{"num_hidden_layers": 9, "hidden_size": 512, "n_experts": 96, "experts_per_token": 2, "d_expert": 336, "d_shared_expert": 0, "hidden_act": "mish", "moe_layers": [1, 3, 5, 7], "router_score": "softmax", "normalize_top_k": true, "routed_scale": 1.41, "balance_loss": 0.0139, "balance_bias": false, "router_z_loss": 0.001, "router_bias": true, "init_std_router": 0.0241, "lr_router": 0.000928, "vocab_size": 32768, "norm": "rmsnorm", "norm_eps": 1e-06, "tie_word_embeddings": false, "optimizer": "adamw", "learning_rate": 0.000585, "beta1": 0.9, "beta2": 0.99, "batch_tokens": [65536, 131072, 196608], "max_seq_len": 1024, "train_tokens": 987600000, "max_steps": 7571, "dataset": "wikipedia_en"}
Below are experts of layer 3 (counted from 0) of a mixture-of-experts language model. Rows are named router (the router's row for the expert) and show model dimensions 448-511. Each number is 200 + 40 x the weight over its row's rms, rounded and kept within 0 to 999.
After each expert's rows: a language model's description of what the expert responds to. This comes from a sample of Wikipedia text that the model never trained on.

# expert 32
router,157,194,244,175,147,155,200,276,187,202,230,222,214,201,241,237,238,196,267,236,176,160,285,208,141,199,207,249,178,234,276,203,207,169,249,225,177,267,273,168,162,189,273,198,169,193,221,169,139,179,116,253,210,128,205,205,184,173,204,149,211,214,223,158
Description: Letter h, pronouns

# expert 19
router,151,237,226,246,137,250,168,225,178,209,179,243,183,161,214,201,235,213,232,195,232,213,236,245,180,195,231,258,165,190,202,232,232,174,288,223,185,198,278,131,166,196,233,175,137,186,208,100,207,228,149,255,228,174,277,273,201,194,250,209,149,237,245,169
Description: Empty and numeric table cells

# expert 1
router,171,153,191,230,164,205,216,186,213,144,195,208,226,179,212,227,184,181,219,217,252,164,254,274,189,215,231,230,158,207,195,235,233,182,253,278,228,263,197,157,131,210,285,196,138,208,242,148,179,175,152,240,210,167,193,210,178,167,242,194,178,254,244,151
Description: Sports and structural nouns

# expert 4
router,203,183,196,281,158,258,191,285,202,167,216,223,208,143,276,241,224,164,225,230,218,183,289,247,148,192,206,257,157,212,271,211,217,180,247,189,169,203,311,108,100,167,257,204,138,216,205,139,179,215,169,208,175,186,228,222,217,191,211,209,175,242,216,169
Description: Person first names

# expert 44
router,232,190,249,184,148,218,198,269,164,148,214,237,221,174,224,243,200,183,205,224,187,173,270,267,156,128,241,266,185,220,239,224,262,195,268,203,170,232,323,161,134,220,269,171,215,204,221,112,153,176,194,201,257,141,226,219,230,188,259,204,152,234,236,166
Description: Counts and quantifiers

# expert 16
router,191,192,231,247,194,260,210,232,225,148,168,214,241,148,262,271,194,171,224,169,204,181,228,233,167,190,235,265,156,95,290,239,265,208,191,220,140,238,273,154,146,196,200,201,141,167,244,122,176,245,190,223,237,143,205,217,213,151,227,196,153,298,249,143
Description: Title and heading nouns

# expert 49
router,148,159,186,218,122,243,176,274,124,255,217,234,276,188,224,220,231,157,232,208,217,165,249,248,180,165,212,296,194,196,259,209,234,154,251,212,243,209,218,110,196,200,205,210,183,204,218,105,162,235,193,230,171,219,248,259,220,142,222,228,145,228,224,212
Description: Nouns after determiners

# expert 47
router,211,144,217,249,166,207,173,253,184,143,215,201,233,172,222,203,231,181,229,249,232,171,305,240,184,165,241,264,175,174,215,221,221,153,254,168,179,184,252,174,139,196,252,139,144,213,225,160,144,185,184,214,194,140,233,218,197,173,210,175,199,254,220,215
Description: Mixed name pieces

# expert 12
router,155,180,186,202,148,232,195,235,160,156,145,208,239,161,259,178,261,155,154,239,275,182,212,210,148,201,231,270,172,128,225,220,223,191,218,272,160,206,255,192,200,217,198,170,109,210,252,183,161,201,162,230,211,169,217,240,198,193,221,195,185,248,247,196
Description: Known as / known for

# expert 13
router,183,199,198,186,129,243,231,271,219,184,220,224,219,165,287,229,200,193,229,196,153,250,243,236,167,208,226,213,186,168,303,234,272,164,255,176,164,228,284,139,106,164,242,211,165,174,189,152,167,263,196,205,156,159,202,252,212,237,231,182,220,192,233,181
Description: Relative and question words

# expert 51
router,182,174,184,159,125,243,166,271,174,123,225,289,182,177,230,264,228,192,197,184,210,157,258,273,138,193,220,222,216,221,291,206,235,154,281,260,232,224,297,117,113,200,178,199,207,183,247,169,205,199,186,287,206,185,220,238,194,196,305,188,156,230,215,165
Description: Nationality adjectives

# expert 31
router,192,207,194,194,166,249,205,255,218,238,230,183,251,190,178,257,206,175,229,132,245,182,263,183,168,244,209,224,201,167,272,210,234,168,236,211,218,225,280,163,154,136,228,168,272,222,202,145,149,216,187,212,227,145,204,185,223,219,197,253,164,249,200,174
Description: Mid-word consonant-vowel pieces

# expert 23
router,163,208,173,218,164,212,217,234,181,174,229,234,207,187,219,262,198,178,199,220,225,157,281,204,197,227,224,234,205,147,221,241,185,110,240,222,167,214,237,95,136,201,258,240,211,251,184,152,164,154,196,221,206,161,221,224,169,169,234,169,165,286,203,145
Description: Role and group nouns

# expert 37
router,248,121,243,224,134,227,214,224,193,170,192,215,187,195,256,247,214,174,250,197,196,157,233,230,230,179,283,208,195,200,288,261,228,174,280,211,184,248,240,156,202,226,241,177,61,231,254,139,190,222,177,233,212,182,211,219,206,150,235,197,177,216,259,173
Description: Hyphens, slashes, quote marks

# expert 14
router,189,199,210,228,138,203,169,260,181,212,191,208,268,180,231,193,203,168,215,234,238,183,245,237,173,174,236,250,171,178,232,271,221,145,250,198,177,209,239,146,137,231,226,156,95,177,229,164,132,229,181,212,188,164,197,230,251,181,219,197,163,256,234,164
Description: Mid-word name fragments

# expert 50
router,169,213,215,220,142,215,213,221,196,200,227,242,264,148,230,259,225,180,233,189,197,251,249,235,139,181,255,229,139,224,254,220,237,191,240,238,185,209,289,124,132,130,221,185,152,181,164,125,154,242,199,228,191,152,226,220,216,162,204,241,226,261,247,181
Description: Surname endings

# expert 24
router,154,181,214,215,194,239,175,228,237,189,220,213,257,164,210,214,199,168,266,130,254,230,292,231,217,191,219,259,163,221,237,205,233,189,251,192,186,211,211,113,153,138,229,200,135,150,198,213,159,207,222,201,223,156,244,229,225,187,253,242,214,267,245,156
Description: Foreign surname pieces

# expert 21
router,188,190,202,168,157,264,175,249,196,166,175,239,266,154,251,201,210,210,266,249,245,202,247,233,197,189,229,191,174,207,227,219,262,145,248,220,190,228,220,135,175,206,274,180,194,222,245,135,189,205,147,229,171,196,205,204,198,210,239,228,220,296,250,155
Description: Transitive action verbs

# expert 60
router,208,158,244,197,153,224,190,243,158,222,216,261,220,206,223,218,211,183,213,253,170,230,275,266,150,201,271,270,153,261,259,199,215,179,258,159,156,236,219,191,134,145,246,197,96,231,201,111,169,187,204,242,216,208,271,212,186,171,243,212,171,279,259,156
Description: Single digits and numbers

# expert 10
router,206,194,193,209,198,214,218,228,217,211,183,192,241,208,226,226,145,200,218,257,187,160,151,261,173,211,244,208,169,154,238,230,255,199,239,225,211,220,217,180,198,136,237,166,209,215,251,125,199,225,176,198,222,144,235,235,213,172,225,197,162,215,234,190
Description: Agent/purpose prepositions

# expert 59
router,181,179,236,205,150,191,197,220,156,145,155,240,212,208,209,211,211,223,234,199,230,150,302,284,169,214,228,256,165,245,213,224,228,172,283,191,205,203,236,158,147,176,210,140,121,211,221,106,178,126,174,169,167,162,279,234,200,196,240,199,159,234,216,219
Description: Numbers in data

# expert 35
router,174,155,199,226,189,208,201,239,196,182,208,238,237,159,255,239,232,202,246,146,177,194,214,231,191,217,293,259,186,190,242,195,267,177,146,218,162,240,204,131,142,200,260,195,174,194,170,131,164,282,176,202,131,139,218,235,188,193,221,174,173,224,233,193
Description: Coordinating conjunctions

# expert 52
router,167,150,215,171,156,221,204,272,193,193,199,241,218,173,262,222,221,204,215,269,217,205,305,261,180,208,205,278,194,139,253,201,254,168,271,185,183,202,215,188,159,154,217,183,248,237,209,145,215,182,181,201,234,170,223,229,191,195,260,202,177,217,249,173
Description: Preposition of

# expert 2
router,196,121,247,250,173,241,202,258,176,202,186,246,224,148,227,264,213,176,187,150,198,229,263,230,183,211,213,267,153,240,261,221,239,203,253,207,204,223,248,117,108,200,164,144,94,255,236,96,230,193,163,232,235,189,173,254,183,135,201,159,185,266,247,145
Description: Dates: month names

# expert 9
router,121,159,179,232,160,217,186,243,270,264,181,187,209,194,246,243,238,178,260,215,225,200,208,197,207,190,213,233,200,206,252,230,263,203,282,225,199,229,230,145,126,193,184,220,105,219,256,221,212,169,178,224,170,177,244,220,206,181,257,188,129,227,240,185
Description: Comma after names

# expert 27
router,180,189,231,214,177,204,184,276,206,178,225,202,244,179,258,201,213,171,225,210,237,170,246,241,188,174,224,236,188,149,224,252,234,150,275,186,170,186,225,155,121,184,235,118,89,213,202,181,143,193,184,201,160,172,188,223,227,204,233,168,191,212,229,169
Description: Name-start fragments

# expert 3
router,181,199,229,196,170,243,228,201,248,161,234,215,234,191,240,229,246,218,255,218,195,156,215,226,143,193,212,249,164,214,215,222,220,189,310,196,125,228,213,143,127,163,259,181,184,168,235,132,235,187,131,264,222,165,219,262,197,184,180,213,189,224,219,156
Description: Quantifiers and amounts

# expert 34
router,82,140,196,155,156,229,236,256,184,170,199,219,244,165,236,219,247,164,222,150,207,175,221,278,175,200,232,211,205,155,230,226,205,168,247,228,232,219,215,171,88,97,247,183,188,216,261,144,208,217,172,235,189,173,204,210,211,196,253,196,149,179,210,197
Description: Sentence-final periods

# expert 36
router,187,128,163,255,143,238,156,225,214,236,179,182,211,196,217,216,256,167,187,199,256,153,221,221,218,248,241,246,187,251,216,207,274,193,223,219,195,252,207,132,97,208,220,124,147,217,205,147,153,213,202,232,195,140,236,206,200,220,229,174,188,236,220,152
Description: Adverbs and particles

# expert 8
router,129,185,197,225,148,239,198,250,184,187,226,227,250,160,217,228,213,200,244,194,287,127,202,254,176,151,231,218,152,169,266,224,233,159,281,212,225,181,220,151,158,171,258,170,164,187,262,148,182,258,172,188,177,170,140,237,183,164,232,174,203,261,213,152
Description: Activity and field nouns

# expert 18
router,119,120,202,224,108,231,191,258,188,179,194,185,242,221,231,247,226,182,218,180,201,203,236,254,166,194,246,248,188,164,240,177,231,209,282,233,131,226,220,173,122,147,183,169,161,179,260,120,207,191,172,221,151,147,217,239,163,201,229,178,197,228,253,198
Description: Years and country names

# expert 53
router,194,176,194,186,162,227,178,223,167,221,223,199,230,105,278,230,243,184,215,195,252,187,167,237,133,157,208,209,194,224,248,252,252,155,246,287,213,222,272,137,144,170,268,142,212,169,215,186,210,208,165,225,204,169,223,218,193,134,239,188,136,196,248,174
Description: Adjectives and negation

# expert 22
router,125,193,217,209,198,201,191,291,217,153,246,234,262,150,219,232,213,171,265,212,223,209,273,237,156,168,222,237,178,223,258,216,240,164,242,196,183,233,276,134,146,191,194,157,156,249,223,158,164,187,188,210,159,178,233,266,198,179,206,228,215,267,257,182
Description: Non-Latin name pieces

# expert 25
router,178,156,190,176,139,145,151,188,198,207,210,222,212,187,221,246,231,200,233,209,159,203,207,242,213,240,248,184,129,215,295,222,215,202,222,200,134,283,222,105,172,165,213,203,124,192,249,152,148,218,123,254,196,192,245,210,202,113,234,184,167,216,210,164
Description: Sentence-initial In/On